Weights of a small mixture-of-experts language model, trained from scratch on English Wikipedia.
Size: 12 layers, width 256, vocabulary 31780, 72.8M parameters.
Experts: 96 squared ReLU neurons an expert, a shared expert of 256 neurons.
Training: a variant of Adam for the experts, 223M tokens, 6806 steps.
Below are experts of layer 4 (counted from 0) of a mixture-of-experts language model. Rows are named up (a neuron's input weights, with its number) and show model dimensions 0-255. Each number is 500 + 50 x the weight over its row's rms, rounded and kept within 0 to 999. Numbers have three digits each.
Before each expert's rows: a language model's description of what the expert responds to. This comes from a sample of Wikipedia text that the model never trained on.

# expert 1
What it handles: Concrete and institutional head nouns right after the, a, his or their, such as desk, officer, church, government.
up0:532473535585462529567525466476497438578527469546522498505560488416497517463513410554529585497533517542428421478525484532486546500487415552560456571423618442436506540507412447456586435453475516394440511503545363621486501549536448542462540532511483546458589527479492491486516517521438427540402455482473474441473458455443484456542475525502481457575514524467480542474422520474515581451576498497500495512502498559507401499467437475486547555509532438452448470527596474533518534453589483496497319516398486562519548509519473518527483506496560517483477569456467551509472518535453479477514437555468442482488447516622498476477488490468427580484313512564501516443486464493444418462519491538500586547485494510465558462480573479556571606495557538598538582587569496574553500536541561
up1:536389529525526467465557491525394504516498498547567517409441479441465547525545506567566565491510548522532542522513459438500495486469439454558541493518606411470480582584449538430623511495507558336501459539510464525597529606548436499518500606507447481524490535483489540498497511551488392577437454567490531385455509548456481491465553585462450448440508488470529460568509473551471496455564503439456452520465540537482444495507479423612491465488496460606392530534500513464465493420491386472459508592500467469495519548538494438493449484517591627484449435564530523442485576544512547457546435517471475482463512630589514443593508525545512517466462386449463514595511454568504422538451512554481558538442488427460591496469532528486494538521494508540451487555493458474575467516471487
up2:537518502439527388584489505521489560537447460549597512484514456561523528523616507506469429541485446484376322432555488515489500589466450421497505495508518533407450487547458514530492530562484504515496467353478444491496498528545492519479530483448529513474479531503411465494449507485425445590531529574418486504594526475531498427509488562467587544556528521507541534561502447449527483477533463500536594597480562521478484386540497490541470390419420464512522496487451511467464516432564471527514546412516512400492559454412502501480513495568571431500461574459502540553541553557475478542526507543480540605400504548500524529459586541526478439545575380521570503584511507531631497592484495451538440427460472560504452602482573595562490470540524461531479450518499490503519493512587478
up3:425478507491506495498528533460432545534552522526482449490317512454484429561584485477504471589509428495491574597537525504472483425441448560481460467493428494558468490400526585383597519505498483551445396562498458539550510524573509513472453476491505518543525516446508518486543487514518443539481471474532405489401475613576502541496465542508574640432434439517467525424544503449451536473584442504505471554503562547499550516482445523507450506524506489576502473560541491479432538442494453473486518620462530411579446495566444455488500582540554484494475483441504539508550513415523448522546561492551564562524496460523545496465497704508470467350526453432567419444441527494491539521445538436572504395456493484472554472461534467547416502553501552553478508442505440498519474490534458
up4:502537531423348476484488482491495504496370494495429538513467478501509507569585432517426478491434512550376531571553522470471541467476507574514458469566482488494445530519476514500636505467539546594486505536619477618442467453477449475513462559405540552527530539404461478525571371585505451480505501462555472525475490576499533432489469507505442577415520507453438500533514529455371509489550558435538539563478504450476477479435410472514498529438571476469447512490470457476521482558553443492583468565489503502527418460430463462452547424542523485413404437548538519513488465517511526420622540491466599493485420435456493437447566551494462478483537482532414534555524471433499474498523540528489547612479526496607520468572429472455419465445576449469507605491525498543445467454543488
up5:501536541493549501594527445532562510575520427524465495534478492403477534398492576482492524540535615552493464542436537499523528536464441467627454548558489455405447553546453501590434467446533541479503535544473398560462596574512446492531464482548509502516467546449521393565438509634421378478515509479497435563463568535470454452516450529494524468536488499439497462531408476469510512503510531506493482439481500534422484557483466566509580508471510500563519406444497482546487567563541503461460501518394540504560424608580528542510514520471409529498543516490436523467494567467430436482403555526537587463446444483479525466474390547396481521408495473438534569540466564530399530477468508397411512513445541518458569489436526451460501523488482510504550486482641430441533417548519554
up6:485474438512554455505509456558502528415528539445549507464445468539423538503616516452490561527500498473477524507480399458523481428503580564587525507562504457478571453487553551477457517410449491527503507491492448618467402434487496383548434499543548456488487447435482501679552530444480486608426662480500497441489497545437444514552483442479527440609600446543419527499576429480586479460547545513396503425562526590538525464577542509452522596473419545548550572525518518498421510437478430471539543513512472464459513430514424411545421539575486512509490480543459490569537543489489573526558528453520531539506510463505524483517582441510523499481529513493555515511535482447572411450543570500570535403533509492504561557444503551563542593459472519538484596505469481474519498499548548

# expert 23
What it handles: Nouns and adjectives finishing a predicate after a, was, be, such as responsible, threat, sense, able, billion, with suffixes like -ous.
up0:506383495497589453539530532555455588408396596449451468479529457499517451505521549514511517554480488523462532482582438531398438519577515503564612543470554508509543500490570388510573440446486503460496499586507478498517449524512560426531610491458530440464588506461527519475524521499552504543416549544422522502441485496516507465384513504481415455513522438485543496564512534518527512594510475456538417557509576506516590446447437494557493544499510468531446555543484489545476563550476578493528476508496500576424445591520520487486566463426553510461492527470472460479459526525595524449482406388470438550547506514440559540450535517560418535515514466516517478454532452408560424483527481585539398533477559434551506506412400620548506559559500531547473477561558393543483390432546419
up1:407471517551525588502681487498458471492518498535499473490449492526568541511533479493553521508571507509460440491422476433525402479518471505456479531450515437461519510497531501513438389479509463501471554432367509470636484510484429502522500498413414612435488424537493484490497502515516481472495447460501459411520452515485410530558451504513419496560490490448458557626520510498539565494459525532470432530501415494484420552504430439530433519511406519540513504462533474473419565558486427600509555441475472507552443522528527516475493471510485491517333529464559467583449552488541634509585466541419452544477395414555472525561504472512445601522340587425457503537488462497443486560441525539446500529522511514567434455565531505535497553484577478471458449525489506516508480431455449
up2:554438456527516513470512505435490517515474531491459525607572484487479464510532548531451458490490530582483567603465565550586458582453495519552515471633539510552503417471554534608458463491402541526509485558563505518491496532487488383528466518507529523528506434507504504534576540520571510476566549472612541530486529499480550446573495514474461575576542512538474396458446514469465432510601553512394570551449486487440495507504479485587579556502522516510533465560538565574522442580528484523482424491582496589512591475454477496532493562522470523363505429544464578574483449480603593463570547433509440440553537396483487441524505585579594471476538463410460493478451521494439435618495479425513625516539530418434466437419473516503464453468527540449513512500509519512459492472423545
up3:511490486520489517410519484471572571477494493491504509484434510496566511592520488432471496531514513471427481479614571504525529476433460601521511554482511500454493552529512508508542437477492462445514538535495553450404467508589613468533483501561514528553439644572484548490475420514455482577476387506506450502473434487536491519516503533416451481590510615480417526554467496511452593545469489481506526476463491511552499604491443560550570500423509473594476596538522428427481454409493470380527543476533514531513483618520465510500494502537556479587410407513546481607479496464514553514490475524520423499478432519484506433463467503681524535457468528598427448592450505507513473492541491607444447504529488549444448565535571565512439468511480474482419526521602468577463512640520543
up4:447498419518523445546401562557498446535480550510503462520491466497440487381466425575458571477548420422545552575460566530470582572499504445437504464503400426543593565525529530543515485402481516453476564486595500507595458581552424547530493511435496465514587523512466477574463565574452459482460521545483454515568456510439510536491530516471504456552494516647371422408451512581542530442540633481571587472468498473427536580434506477491507546481413464555468432457558497500488462555494405511528389497508508439466461529463470537524538384457488442503544422480512548549434496489451496538539521478463533520513524451460533581472492516463520552492428494506435475465403448521431522529517479489522570423533421544506537466534562412505471523538476477527387529542450495488563441547533438
up5:445413545504387381481549453451535478484574505476494510539485467512501541477461487517641507523446472466395511656549455496458476461460519507497560530494481570584488482524512587449527496517562482447438534472516522472542544502532472555489573466468419608470562489528522521450414468454510474456527539451442559471502555534421471476493485471547490594506505562474454485508428556430547487527516513492438580591545443489465497495534623430607544400474493474560491523479470508540517374523534479482511472579497525557554466426504496629468411523502450440435469554463523509518437481430504461588500439551465483420454403471491517453569580549492597524614473473532449468525511471559545569557458611503429545474551467550533491501521499502549457504473478509526568503496573435472624516596491568
up6:519426486436483524501444478457493525515498540474425484400573494505437495478562589519556563431531379506489485533460437484454492371560498507563479429470560486556521516527550486501605460444473452516470491467521472502486591475589477443512495526544527504476592595455565645476481552488560429503403515619440469505536478478529495513511546481512483498566556460475536537674530449562601583557497507508410472461539467476533437511481446517493488546454449501462449487521419450510510550557453558422563464410494471419544519429588500545540529543497514504463552520496479574456425523560549537466497497525525535450521515510556562492455472469467498535427407563491508579485609544536520480462477427605520569469511513423545498427411435542458587547539528420530544559585569546532528444482465575

# expert 30
What it handles: Subject pronouns and nouns for people or groups before a verb, such as they, he, women, students, father, consumers.
up1:447457528547503437513533528477500480527487598520524542443517448464474465419463442495533493571570527570463439518542503405499448518558489585563514533472517484376546445525379456490583464456415474385475525529459447431507496591453554523532510541545483547512485502559562433487588449468489468445453470540435481520547564455514500429546547482426514487567518461567434485449504526483511501443440479506426557539564486460487500525514503488466566554491501504618526499523484433473565459410503519517466541422488520515403417577457555579450482512670497516509493495553494533480549481458559573590509368570501473552407429608560449551456542497537502528541446598562466469480522479537456534446488528532500594511545464473473431553475498599536491473549531486582562615542528609558575444470517491
up2:479421440498482512489505443527506507459454535472429557571513408514515502565573516485499492490412417575462465517497506598464432523439513482665482464439497484523529578464532480360462538457549528562425455576448422550506513453574345479520461457527470443515514499494495595530482393583505406517557529492481495552530501577466415353474419518556474532549509482358402520507508463511546471505530387450504521525523535504421527554538488472505456527536499475498428492501523510531517557533474414543575527522425455525517485471497434572503533532526512414511505457465467577421522490478439468450550463540550449508484509520478480427552456554447459561524495505447428482544493560533472523472502446439517472462474553435483584415510463528476472527656533481497458461405431410422429546478485491
up3:531442443532497449531572444447532542489490610596533538506481467378384588447490445564495601434469459511480400567392508484527561458451521462515476490525548489502561545520530505473555484441540534457464492508582433540504597407559481543545394564507469579493476536461474498449464592568497439604461589571466413516416436424404584496482408620477528497592560495491455456550475470442488510471467473485464534445510527500490530494460443480439540464478478455484410495563557504552430501446545426525495412545506486551516542495472464441558529541475534422633557544508526527560495555436550532519509548528501571470444546561488518499417487423508533529515416530437477482559483404515546524493576483539509576423522528420503567597485539496538519537430520440528488510539530480534511468467567524
up4:538469415482542465446501503504561553499447546606542605437507481598416575511514536552396605523564600446501506529434443505436506469495575596561504587506542472531651520477511503553557502493528438478543566509512478536509512527433538558539423567450529517457559453576563486557487569514543544518428519518461525460549474481426440475464487584533510428457466506459498438388537438470481562528496502508540463456448457419525529513541456432557533462423484523477464525632563448565446479494538441495484404597459537429506458577495474475553445508466563536486466561549506519479515524525431481521559595494446504570545459404514448582540472509510541438449420554536490505471515511448373378457497552535515559536569480498546516503531503482574488479513483539549517561618482481545541494400445482
up5:504476516494483403388510480514509495520526516575487546461476514449515557484474496509492508539511450524493540535559488526465546431560577522594505565535518462499575486594514582532583464487551487518495589461490495491488575457412485503480451518402418439477542492583446408542604512420423516578414471440476490504492541448501481494512473503419439488458466490509506490473451504523488503458532505501471540453519449420468488455541562471489519467494504530538539469611475470504525528382586298489467513507432496466555470438331484507491476464458468550514571515578578530513415568532484508529581422486500519579467437483564387517571451513513520480511439455476425490443468474531502450527460466543528607478564414512525477358550520524522495511520499484661548548628544501456562578489502502
up6:550481514465581445535415551463498479556474481489532480578506485554440511463567441496514513444510491450575641417473491515430540507454534499593494568424604431512513585480546446420491420538559489474508512468533488459540496566490453504518446537380441404511520532408449480444469462524455436467532501471529476453513575498507449520582481508468550395444474481540462433530585451482509515467538526550486508493531484532442487522460467482478408505523497496448462441463491548607463661550537457453399506552402520413432474495479474545494530428480587387464507473515555483507508482471513510534502466513486558511638508447521476546558441554466508512428456585505547515505403552528555499511507526435484482467347490549581528438533489431444495511509523454577356512510445456393494529514595502
up7:474538427497523417484429497506482515447497476540436500444517467478477519421497544493449496528512471577416394513446432501483519416526475581528543460575581500472447476559477573552506469522549467457526472476491494479606485416578566405644542535528526351569409389490573481591471547499484477454539470600516474502502524441519557486563559422558446483470484574502544596497566565463536648505518544472486386524542491573582500569467510543511456561496527525542516450502466474472521399546427534542498516413480486491520544571531542513563550420572514543558509547508543544461562490459423545494510427559557532453508469586477427557542458491500490504555428479491536471506518553535477432434525439560436516459430510479491452522414526477529480490416532601573547481565517561540509482483522608